Weights of a small mixture-of-experts language model, trained from scratch on English Wikipedia.
Size: 8 layers, width 224, 114M parameters.
Experts: 128 SwiGLU neurons an expert, 2 picks a token, a softmax router.
Below are experts of layer 4 (counted from 0) of a mixture-of-experts language model. Rows are named gate (a neuron's input weights, with its number), up (a neuron's input weights, with its number), down (a neuron's output weights, with its number) and show model dimensions 0-223. Each number is 500 + 50 x the weight over its row's rms, rounded and kept within 0 to 999. Numbers have three digits each.
Before each expert's rows: a language model's description of what the expert responds to; "comes before" lists some tokens at least twice as common just after its tokens as in all text. This comes from a sample of Wikipedia text that the model never trained on. Tokens count by the router's weight.

# expert 15
Leading digit of numbers. First digit of multi-digit numbers such as dates, years, scores and table values, mostly 1 or 2, e.g. 2006, 14 August, 101.
comes before: "0", "9", "8", "4", "5", "7"
gate0:514461439523540579435487464468428516474433487580479498487489493501474550497479460533543533503497444520483440512473538597546540464533509471526535553538493441407484412556413482597567534482472519454463445525515537476529453538509586453594483484538440522533539432554666567401530424537589477505483473514520487438529602444470473401579439529484483501641583545508514515552577484507452462484488555456517477580498460499482544466477550546556514492417520409464494540519409419404486473467478483511602507481415443406569468426518479511532463498476523511550502564548542516484500395597498468564588517585539499588509421475492454519503491461488541384527568559503453520468548433546466483603535
up0:455480491478512563418496470433470415475472572559539514532459528524544527442567424517485564481489428595508472581469535462493460347492660444462511614560527542496524534494480520613509502510407433436528378500510493518415450561612485518558497456483438432528528477525516471405460498507532476418465509455537541531475551425492548379492495507499545487621488536521560483486525514523440409535385454438558502533499431482448475461496508522575496532408518493518520506481448471477534483513568460493465508552457528404518517525538493525521424429453608496464538610559512483530531416536460514473531482425491502542466461495480395507482422564449454400465505459516531565435429528520540460516441
down0:487604550516608613443478530494512496471487462562496478513536449486509553521487414507478507605492551486466455460521441445464476448540536466436479596450530508450448530396607400470519557457513504514528588470537519478528440526454482478512442397521615535492542534446571496531514413551404487509537489439468607460593530445515471563534571535478499533514482526548487407541483518550474496353467450440469493501570507494433551449483559481534486537419529406490596488486459505488517461548523418461480455435582479481328507545484487522482541436471492545542459592470547550442501534498464576459502505590433566565474492506595465581473505449499470468625482488472489422507525503513447540549512

# expert 59
Years, sentence starts, verb stems. Digits inside years, sentence-opening words like In, He, After, and stems of verbs or place names, such as adv, evac, Loth.
comes before: "9", "0", "8", "2", "7", "6"
gate0:539487496442452494486455494501448488454487403627554507505459422486487552568508456543519365455539544494517553474467520487553453455490531533475496504578495591564430526504466574530462560465510523530429580514572570378522425427510531500565439473512438503460501573367466545542417576547451548458482454588570564491437445516419449515553525513431487429466485515507539534563496531487603548485473539411432509529404501522494589522513478562532468503476506511513417535557496480537490460440477553429450582541532524577514495422422506520552453499543502538558536459471521461473545445457505535581528389488442487502382495335477468424547530529448498506543501577537526527445492516461392516524537
up0:514558546429516542485444487413451510511481512477569530416533477470421458479490542404408482485556479497559551516548460544507530464504493441555384578499434531520462490478573540552588539648557517548535461565484598515516425536538487352450472438443540548455459546468525452533490506583479534477548494528470491552509354378439486457444473541509558497517491560445534541429519559565540498502514507524550521499588495530465454443449562575540501483605550566558478457331377426548528467561457510465496518470484518462481475539463506465524471493423512526440506505441453523530586451538475519462518494549535490586476573504573472427490391566459522539435445505477476517490454520479461462511567
down0:483498515503454475490556411500447495433459486552530493497461584481539562452439571455519488463490540560460547558482484540563469452552449561504487539531524579560403466531389432554482486485539472505481512528491526495547580557439493557536474388493537495475501563429522579464409492573419505606437600489526541517571633641466581511491378502447544483455415557470535582392527514450536530479532558462445481519511458476491486467552528570476474436624498529583589496496468496461507513566481545538452519453454482535526404488491482433494459599510519509426493508425545450456602557421597449478422521486505442450552540506471563491566468486436463504510577580491501501581478509478462497557483

# expert 60
Infobox line breaks. Line breaks and list dashes between entries in infobox field lists, such as Country (sports): United States, Born:, Kingdom:.
comes before: "-", "|", "\n", "=", " •", "Personal"
gate0:443527495476626524574463548496500498576465507434420481507482585524497545469521470405571512447543510502574474415452533460415446462531530485462509509383436566434472482564519543490510539499506382539555463537443437438470477551520407561568451522490535549504562585465472435553527497494550567568549456533479504588465525577474460495464524445459527427467455422440569376450544490496504548561489456479494444503479629532519549487575541398435468566499463592407467443535421448448515451567541458516504459507458541565611526532468528528471522519571563520516535398414433409544419399538555529467473476494501518510512533490476484542554422491471521520523445467489495577561550427502495451539478
up0:449513475404545501543477551421536492520520525523449585530501431512449492573411451539495425542465485553502483461502486507552414465504537527437598465485493481549537514474530501581581502466454513518572600490504407516525461487500498516449651459493445444516543519460574368460495550491426546468511474476544568490447441367499491448425517547580482618573523498464428494489529490618430480572567556497436444457489466480549434487508552545423538547595538530437508417551435457505330507404513554475424499517602559507460462463526538446386528523535521590532540536513532584425471581484539492546538499459463471499483506512517479467423466432480474476513507495475470482461525507553527554519537
down0:493490583489475434542456434482586526628585465486412524513449470591505473541505457492427502600492531412487454404506472479567520399505503474481472567472430451544465484500489478525549376555525516443543457468519560502542492433437513578532519525387437541503458475436468483560446459512506524535539586455472553517501554518530573461487573498421562469594432580480440415461424553549542448542460500441525440522494388517492615507450412565499502527541428535496520490508454468466487588490529546507474496391491505609514562509510519481443398435445518477532548506540532484504456565468502418511512519470423554441491505538486480570490378516565527432476505412565448426557467572475470557549511

# expert 34
Medals and placings. Nouns for medals, placings and titles in sports results, such as gold, silver medal, 2nd place, champions, winner, finals.
comes before: " |", " in", " of", " medal", "'", ":"
gate0:380472509430516485587502478506517558543434503462499515555430429477524530581480570536495562493495460487505552456396445596541422425465530501511520498453532543580510418464459424419531467483548542517581471510445413550541566544489448502435527531560488507457488544507524533540508534461521533543515467568533492554538503491458496523518527550411397458604562481491551432445551531539601494404479465558443416438463529446544476472385567534461619450461519460508469428517484632542439429383518526456469442487385555561516467548495514550594465577449420508544520416451461488526536420491465552600457484530420528501549505560508469543469515516556439455459497503550495502510513585482441501543464
up0:495504537489435566462487469492424478461610474600391503483445463531519502532507559484554479507459622486594461467510489427510527509581498514451507472488411453556477503506500558575481498534555461533429632454464469454391438482563563553567476458572563400493442474521494457538471436541450535467509536409481485453413503572482515514517538506535489505365498482478458556550472586507496449382565498499477503516488576459445486504530502464459589521476570526478565526519495443554473540503445439623516546539491418424492495507549533559536581468487553477553507458483500422471444552608413436430500531492523613487451477556537508536470397503543517414537552596516583557529544466570562504495469
down0:384478424496437490502536457570468499533447474570495556464419478463515534465438581487507600541581406467499512521512475499545470531551589538489587526533567442467511548533583442468465572451508451509519551468410554447580493500517590544414589377480534522509473561447572387484485507501484525545460512546590534535571504454573536465482461497469566553513500467486484494493550514491432543532576544546554533529574501474453578407423405410540463467411492454507431500508506484473520559506465500545552470586367491433492516535448429540481487534416503584422508539497585440537517492461404468475616478492454527558484472503532443485462491589508532523472512494462605450537544544501465574417448

# expert 39
Space before numbers. Standalone space tokens before a number, especially after table pipes or month names, and before years or days: December 5, | 10 March.
comes before: "1", "2", "3", "4", "5", "6"
gate0:510530545470610522522563573446469455605442446532565488574478618484502413367501492537520378505444514445406486577458432499602544454543445536475492511496553465485468476545499439534482460516403575479532469508540533517510453466533544469522479449561498469477495476535538519539481412495539557510534491431393503453591514490493413490483535533451374579504453541477503452467511438510519514496507486444578534496512505509468598572580521493549491562451435429468529527433588481413543530471537574549465545517419624480429520503607458516482502557569558514504605553568462497523511602534558476381456483514465450549447466552512605447503548535516478486428453466461545552475531527544522475508522
up0:521500437559560432440462526505457380505467441530514532396549476524445479439394467511470506527485519474485499408542491393562486428562411468450493503530513459573418586345534444479497472579562491476512570447615632565457542468530470504535494413464501541461474465464450542547434504559512556485467489582482554501566465568411547531534497425543489547511503539511549504433513490549554522533504460528525499470516452546543535519544556449519423517446417521485586448433535525497496534633594552482586478455436518563473538531556428513577492515511582515583469489444434544436525492466455434502497528430511479497497503619532507506535479542493528484388499523576474515520534412571469518439434
down0:485486536439429519534500472502534464454389469485579516475551455521563649563522431434425499527502491536509533525501467412439534449477418488530553534452502435499508487431428505513459527559517526377593633473462534584501414492482415479458427474614488509542495567605496498491513517488446464502628521500454478560431480467511504457502452573506428523506552416470581397504547421504529416473541503416587481470438572452446524513491442483446459488487480557557482433530471371485519458539500502471457563525503461497474419530538492536477471492489545548454423533459504436387530557488582570587411447495411491579446455492502480513488459573537440497529490551433481490501432463491448497510447

# expert 3
List separators and conjunctions. Commas, and, or, nor, & joining items in lists or clauses in running prose, e.g. academia, government, and industry.
comes before: " and", " the", " which", " but", " a", " he"
gate0:461537388553472584528442443494563511491481495440621490507486438445448602524500545524575519481517508482553508447560489486478558496597526459507542616554468497468522541532511573476397524539533462545490458458494530456514501544508458493488587528600507483482492441488534485453529509449464506476520516531574591484483478495519560484588612594518507542517392499464472484517585478596457440441526529487525490455600464508444448568499399456400485478510460446384410519494469503530571495534443530422591590501467474502543538475452567545509448529441505464522475471510460351540589439446464558499533482459394619465479410509527530469461507470556590474497453578456497562458464530530416442543521
up0:478435546413557494414583482490488538543535567482556523449517518463595480415501557454530473479544512468494494589455507539527455521583464441550450528541425475517572473410438493453547378486533519518587421527560510481522523525387490480423431489491446628437412539550477562464493536559470486548525416545603393528507409505607428549461502505436502521554553486500584472479534504467556440484452436606539465540501483453537471520580483532496521497463587472547562474533516454539432484478575412540453474438480495459384531502493530596478551478510574431460576394454533556507476520552590465525512488521524524560549544411512514509546569479456451548482470463495536429534532580510566544483487
down0:536519474477524488504411529495500429545458429400569462446463560466438447500495519530508561521509455409575506539468506499438468472481485472397490557490601505575436464544570528482409534569471439531485461541464452508484474478558448587500486486553507513530454514423538458530497583499515492536545444472459561538530482542491446466520481522573432474595506476683493525487525429542554469510504586528525527432558426496558513500513536456514429430481300573508450486537514504487573474541500490499531505603487558579485532404502438477505571472532548518454519530397480398528503515518439529483540542544513555640527412471517376512560569547549513500388512499564507514536431525479487461430535

# expert 25
Year digits and articles. Third digit of years after 19 or 20 (20'1'8, 19'7'6), plus sentence-initial The and commas in lists of names.
comes before: "9", "8", "5", "7", "6", "4"
gate0:496441541547575431523480480471463511492477488446507520517448586431444525551582467538552498587541507461490524571521572453471438441465579461446430492477490442557497461476461466556484385488547479462467391421465560550560483511368494487530564418454512468477483468445482426539503459494468563522482503479424563543518613443465431467577521512426519483491511538559535455470501507526472496537537499568450457519440532465471525436514487464502421526487457480513517549538513537517497434528467472402453543645484525477473516453544641500606441441490536434544493498461621624492493452548503570443527566551495567554497493485546501557574477606551505638451485516512528481490504557472508643577560
up0:558444436502509423438552474426478532488499594551571449475497455512519578513560414425564470393476518445446463595487480550506492577542463493495480498517558507532494488500573508523593533479512512458535462509515530466421489499437520530491518618485540462577452490507430543482488511419498489482494508493493548434421595539545450523573419401412510472520466513518512492543465548509318495556413430570529586484510530531412456500456429456509535518511527435495545431528492487586539472419509525632467546516596463467532479479498405554493572561557443480543489414519473447579472443429561450520564514519497511435484459483477477517459393570412458461632498464470468493486505494433470476521399
down0:454442537539455539490505562502459541568535530483527504534537491511491532531483556541507573493535481472497566530520397435496510458531488513505502524510434606635430518496500493436539486431510514577503525484504516483475395501495621569434507523541494443585489476559444515573493577540533557558553395526463544451475488532430415487573462541499451423480528518460500511436585421512569531602543586517457464533452555546548500516496454412472486572416536434566445467535528482448520490565462507415472441458537504478601490551576517495572516483458620440455535510499436446611508477554540473452359464543525449475527460492505579456559531519513534618551430515497663420499493506434482500498444

# expert 18
List separators. Semicolons and sometimes and, while or closing parentheses that separate items in lists, tables and clauses, as in Atonement; or 15.4%;.
comes before: " ", " ;", " Ret", " W", " Label", " M"
gate0:435533578531511452555445468542440556471514552441506468569521421503634491403483462536404574534490494604561483585589497474508464437441418603517506493545513552418542499419562485502468451440502520552525462457458546470443543425524468469503515500525498481485478568418390525502472556539501478489508532605456526418482541493473459504520521529484538553489507464578589454488518554498521440501519527436478499499519437433500476471548467491358521511507426421459461484539497478496536469603528547619469509450477451481547533492407487483534621490364493475477503498548448550432535414556529572430551500483616440547489529469610577406530431487572536559498514462523587551526543497527484480500532
up0:519520542483514510463488478442451474519503440554489439418514535450503501446602482487436590492483518436511484548549518606363537607416452535505503485590516478470473411507578519467498421466569597474490588560442497515514492461457464352543527498531559535426481559522506477497537516496465518470556459476476484554551466526601496505448538526526570470535566510513536474475529471470434587515426533473422456521484504500519490495528502554571439443430564420488538468535519521542401497572508447564491543441518421465488519535593417490440477437595487467419504599526484506553492531536484489561530529517481545471442559550509539486436441451443435565529500489550423468565720435456531439464459
down0:481526456518508529477554537467562550390520455485425493589475480370459544520421457494474581450509556445452464503521429555497484548370448574475511538442546503469588503455581492523560431478440447466497503507441452537547513458594501496444393455520551466510556477462443414495503486495576493496453473371476378486524485545490628427479440389529530488485481445561513510542513544501494453485486580539419456419484457523517474493531567426477560478493561640472470543412558500459442539553459455538472455561487506478527500566485533477457484485536424440518560525457455502414539539444530429352494465539465500447432498612394530519557533459485469443481461462486497543537500546486501474552467

# expert 37
Coordinates and infobox spacing. Spaces and symbols inside geographic coordinates (after N, before longitude), degree/prime marks, bullets and odd byte tokens in infoboxes.
comes before: "1", "2", " /", "8", "5", "3"
gate0:527531479497519480474470456623508446549417545493573509537570485442447470572537509566513521490497580549524519481536568484450580524555541489543548535578435487551584524446469543499462462537493438513437593499509665560490494450532571522471495445590536525496522503532449512380529522505453437489516498500543559527407447438504430502532519450470494509493512463511553412530610503493493485520502493562527526569485420459526474376496461499385490406490535518537462506412563556560510473511508570445447541450474511552520479562474474445480419483561507508536421542470476496455480467546498476538535670526530461428397551503379499391449554443610481513448492496499521594558579500427451456536512
up0:670496420494466550423550573497566489469519525556455532477497587471506423482523540489588480473503422471436515531542522489550459485503447527406527546461515483564539493492514482492455478592553438435520566460394449474513482497574531438556476507515516473455502471417362435519551586498534520461551445560479594535438456548438500463538495402582439418383597490456548571561487482415493577573478561458502529439451555520469481521517457421505453500528527505515584416479443483540490510558468418528485518481444573545486485553415544501483552497441597560515584484388498516565454566564534486539500535490517494451551454510493458504484410509478399522550462395540483543536534460538542553504542
down0:475466477502561515465503402555466429468544485366493533544547439495573481532528501509461468557517477507549432520499409475456468463623571417473525442481533517501412455479523463477538529549446531619398497530532532497604374577400514452454494545517474495446525639599497396488523482480443498481496537527509420565511493508384444501513487501523413493527506452481508546472573512476520528502463367425465474473579480519531426496511434482489629528531564535499503551524544473398513580423436525551530429508483488471524534526520465507550603502468526568422465514470508465514467472486518524561526527512531600430485407529462523480454590442466519382567480491468546533477587518494469453464548

# expert 54
Sentence-ending periods. Periods and other end punctuation closing sentences in prose, plus the second line break before a new paragraph or heading.
comes before: "\n", " The", "==", " He", " In", "The"
gate0:487441438460468435445456395449544538502531495627541522524547487499488476587501446550430564538410477510452483550468570497478488507528542482505543521532506501474531510513478497483378399478447424394535501499485435546490590585597456512554529510396546516476440498588518491586504511599445488503478519488494475494364519542469531502452489514476405442469539481570439497477454533536497551467657473461598552429476486521446472540401611574478443417493501469543492490554540506607540494454472540492506516476519507487427475448424477452436489538469447539460503495461473508506491600442499443494480453523575538545550454426544594496479466522571486478478535545445430459550508386529584499375502
up0:487492549546505481538488445486504481553542452576504429460561383553410559518470519521505529382497486514469445626540462374468558586523480467505514557488573470438452480544533579457511463556509498449575475605442462505550444594506553454484620443492529443511500553520454489410481465559526517405447470553434568509480495535500541561430512510449478393468474425499450544485451497533483527408502510575546511513522566561579532453499569492492413495348461557523474470568469514563479471479497452504525528486563486520439525525488486447487464571472430461517587522485609490531475440511566510488529528429614387563486509449509555476480505491533526486531538520585468542452545477406482361461486
down0:462534454499629544458373468409441526516505512449588503481460554458574490481478569534547491495443473462532486471507436507508510502543523509498542428457465484580516473568540438535535482434458381520451435495560505508516491516542538468537462483477376622434524542464444571473513455402462608515545455491510536584517454445498569429509513594552545604639531514470505493465563492501575542546534439473437462600544435575441541581499545426531528562514510444501500548489468449504466535428550494390473444480413396504545511492487511446506477436472406487509561482561448502450475594409458444550440471472501465476533532494496490579480483493472565571489498441451553429532455502496443609509519

# expert 41
Line breaks and headings. Line breaks, mostly in tables, lists and around section headings, plus the == heading markers and opening quotation marks.
comes before: "|", "\n", "-", "==", "===", "The"
gate0:504406457522423520605480458491497522476617512511500469505498564501559515485553504496515543489473401602557504420508534522483537435527360431535525440466487478488483556502440538507435495512469582507506447387532494479449518525554581579501597489519565523439572475538469505452577526441475459532586541470441456453500422539467570428437459501430479554516535518438466568488474485456480508545426475535539483439408502401601554480481486475491566501467503516448449433567519460424514544514449567467556483556436443502654525400557588553437526489552556531454445476464460543380520458571519473533576442538468549526511494521537495582449436566560455487453437385460506472509470502476511573506453
up0:547537495530500473545598499475505549464532485481447484498426493525508537497498536414520434471485502547537524470514485492525620468576487456504491474448523516514508555566565472509433401505507446581577540445563501500531459511428633471504462483512513518443511539519494359568512495509565470547487519471535435501460461525515566443533527475472505520468552511429505594592577548479410548564438378463565449432438459422525487488511508409496552406523546563466471481528525463430539567530470546486469453508466496569663515436546489577534593505631475491474439565518482542519504414521494503503476470440581521384486436542560468521417476573448514392426423480469522497460501394471499558490405
down0:471591521519459622524410528448465456437405500462494480525498406490444493386449437591532455455422532437446518523504592508555534519449591454426481533455496504524548467587436502497577492463487498398540559580437474547577442513485447535536447515475498539548470510528381488493490473470539590559436550502499545494442565467480405502528565506519540458501493493495362460475513529515495489496449562484477522467491590547447500458485533467453447465549491528494543420484414526473454512507489511491474534508544504492435479487470489527483332509453527524546522504508427463544380514625533466623475461512571439447508566453501466386591506507494446493571520451515612523470465467503457417439441

# expert 30
Comma before appositive. Commas after a noun that is then named, such as album, daughter, subsidiary, specific name, plus title words like titled, genus.
comes before: " and", " which", " but", " with", " including", " who"
gate0:489535481551448492546538500575565469502509415409460514487577510464473468480513471464481609504395507462463477474395534510552545514528491464463466566514475550479513517595491569516399486467527449548538449444531535616406557557496502400533491528541535512631495617476491485515517498417572538575490392480436498492482489545569515465458558529525519503540525526497601413511506505501504490598540465517539510428440457424499440576461464459536436406517528393520510591495503512453578540543480563490422552502483497489505578504495484471503469441561530518512493391419439473474506499538548515518493596496541565450507520428422471495572451487407528591632534497541527375524507565420451553555494
up0:508396521435532474503420513541467508452427527516525435540517419472582436439477459518502438547488510476487550412458462500471518560537529484475575547541471421534455539563523530452636531504496447463569549556476498528383465494518510585468491508435592493485510442461428537485451547433541548527551438563470473561511529565449444535551409525575534476537546507567494553497616571583503530497323517509430492504561564469480489492572441512380483546460491492593439446469523459518498446467424521486420436518523493603562486442425459502523530517475518581418535488544525512454593509475456512368548507538518449451513487494511503468498522495506579414475532433561520501475496545526444477501350
down0:519545393459528513542521548596388561579527579462552470575463494447560507442558455566498538544534530609495559455478552425469527452435483517476488471376500570525368415500490565433486468512445532444469411491507437508585509463542478520519462534573506539479497437559513490552536523495465416499381585386535490516529502438544548492574447459541584446508422526575515566465436486567407470394447487513455447474525423476538459467507491519493444543496478537468444493542530500561495582467478539576532392584524485478592445565555450471457579515531544442451488540481490553605485498597474454463533496498525426551566537503580484509534568568502474530478484505483484434491507529500426524496440

# expert 16
Final year digits. Last digits of four-digit years in dates and season ranges, such as 196|4, 200|1–02, 202|3 on Channel 5.
comes before: "–", ",", " |", ")", "4", "5"
gate0:476439452523560566476505591479477449549467512461541496520600597572463596521596531457551554478506517486516499496413496501489455473495541514546424488524462474482431473510473523470483554477442465547482389468503459483526476545504496521483551441412462469488422541567435510373534554550413474562425421544530549467434518495467510514501509445520480544525541501626432529539489492567524455488484463431606598540419519425532578395469492473511583471569507450527529449481531470575420526474502461431486430486613518504614545535473374388394481504483479561579469551460545484539501509479491437473445558483465554523449506432503503554534528527462427398463458451516518546514568494466556593582542
up0:485613435483454500554433445557580550460582483506453463578508492479532544530493509499489468589501519508453428503392560482566464433490545495512537485462503490529556513532532475456571471481408582488590508514522522495449625544575576500562412524461564449423477524551498576520472477407501465495447471559492549516541528488485556480563583446522502485505501562440485396517431586436527510534536563520500396520502503464397452552485497572464560457524495563496491537452462520423545457537444592557616531596525544479509539451516472523473405581408528451501512434493551441462532467526508442565502519533577537431551541512478423453429449489549544580542507378642528473489532523484513541452576
down0:552434579554439414545577528558476587481521474545396477519526474535524478502525512542505475610604467528537428480475489506585513450562423562516536483409577574508502512575586478574524434477503540500405602475487530422510443546517533470531443480556638500535635498470473436572530501539480500537492513375460446512503493484443488512487513455558559441463501428439480581449457540457550505413502546524573522454519517465516526501415496550554445597482487512508534537505575462462454518463499475467586478480436560543514627435409534517470606442465429481569452499561593534457474424568505508526490420410465449487480455521578461455415492582552525491506511487528559467503502502533507524545492

# expert 35
Space before values. Lone space tokens in tables and infobox fields before a number, sign or currency, such as | 32, Impact factor: 1.645.
comes before: "1", "2", "3", "4", " |", "5"
gate0:499539597527519561423463447556524531464482571514524446505525546491449480580523573446563470463481500471393549418529569500423399512594527532471519525484504565445477504478515472487508509425436418486551515598594468550543511489507406469445577548550440531528480477443486499477511483489509459482479428607462522491562373444688487558495505528566529578519533537560413461598472504489514504488558522432454500552520551518492560457444533535493473457488564518493450459550485532495376463562493513442377499554471542513518495476475404429536467509465498469588464468494442547419496607445500508447454485479458554479480485569530550513486473486465590414524468516518414488462511413502470445383582
up0:402476492536431512468447409466546421533525464561518511455509540485575477539557520452471452436525533549431503512595482528494440462569507547575444459561434552584450446590494485496474538478459448496492444526468483494598506502551419474433581443640487504480427466602590464467511471528514546478410413518458395496491424541579453463486481501570580542410519559514490482546505492434506450524488440492524457519466542457619540431501534557603520589456492494519619495509513452502406528571499446461399536477477448464526469461480415511537522509498474467546568399508546558470463498493454562518430498522534566533523648540498480569513555482584484548475454448473433567510493549550509477568477
down0:543474581526505449448520618452585507535545581514617444505554561547437486466533530468494500464524471550497447564485477544459565478480499523535451471502555463431502532514606560509504440559485499519472551568430577489535521540507473476450501485480500516545460503465492546466490481486534511566498479432559460468487522538516531462465563540526557432517481558531507528424512430497520566495485486467492588424514471516593517451497512416436543571400436467481433499535505531546509442574511526532499545521591535465442485508555594560513452523634401441528517543476565494602485525586562533538389477557383534518367491497406492568674566573598417509487486550502487431424522485545494482510588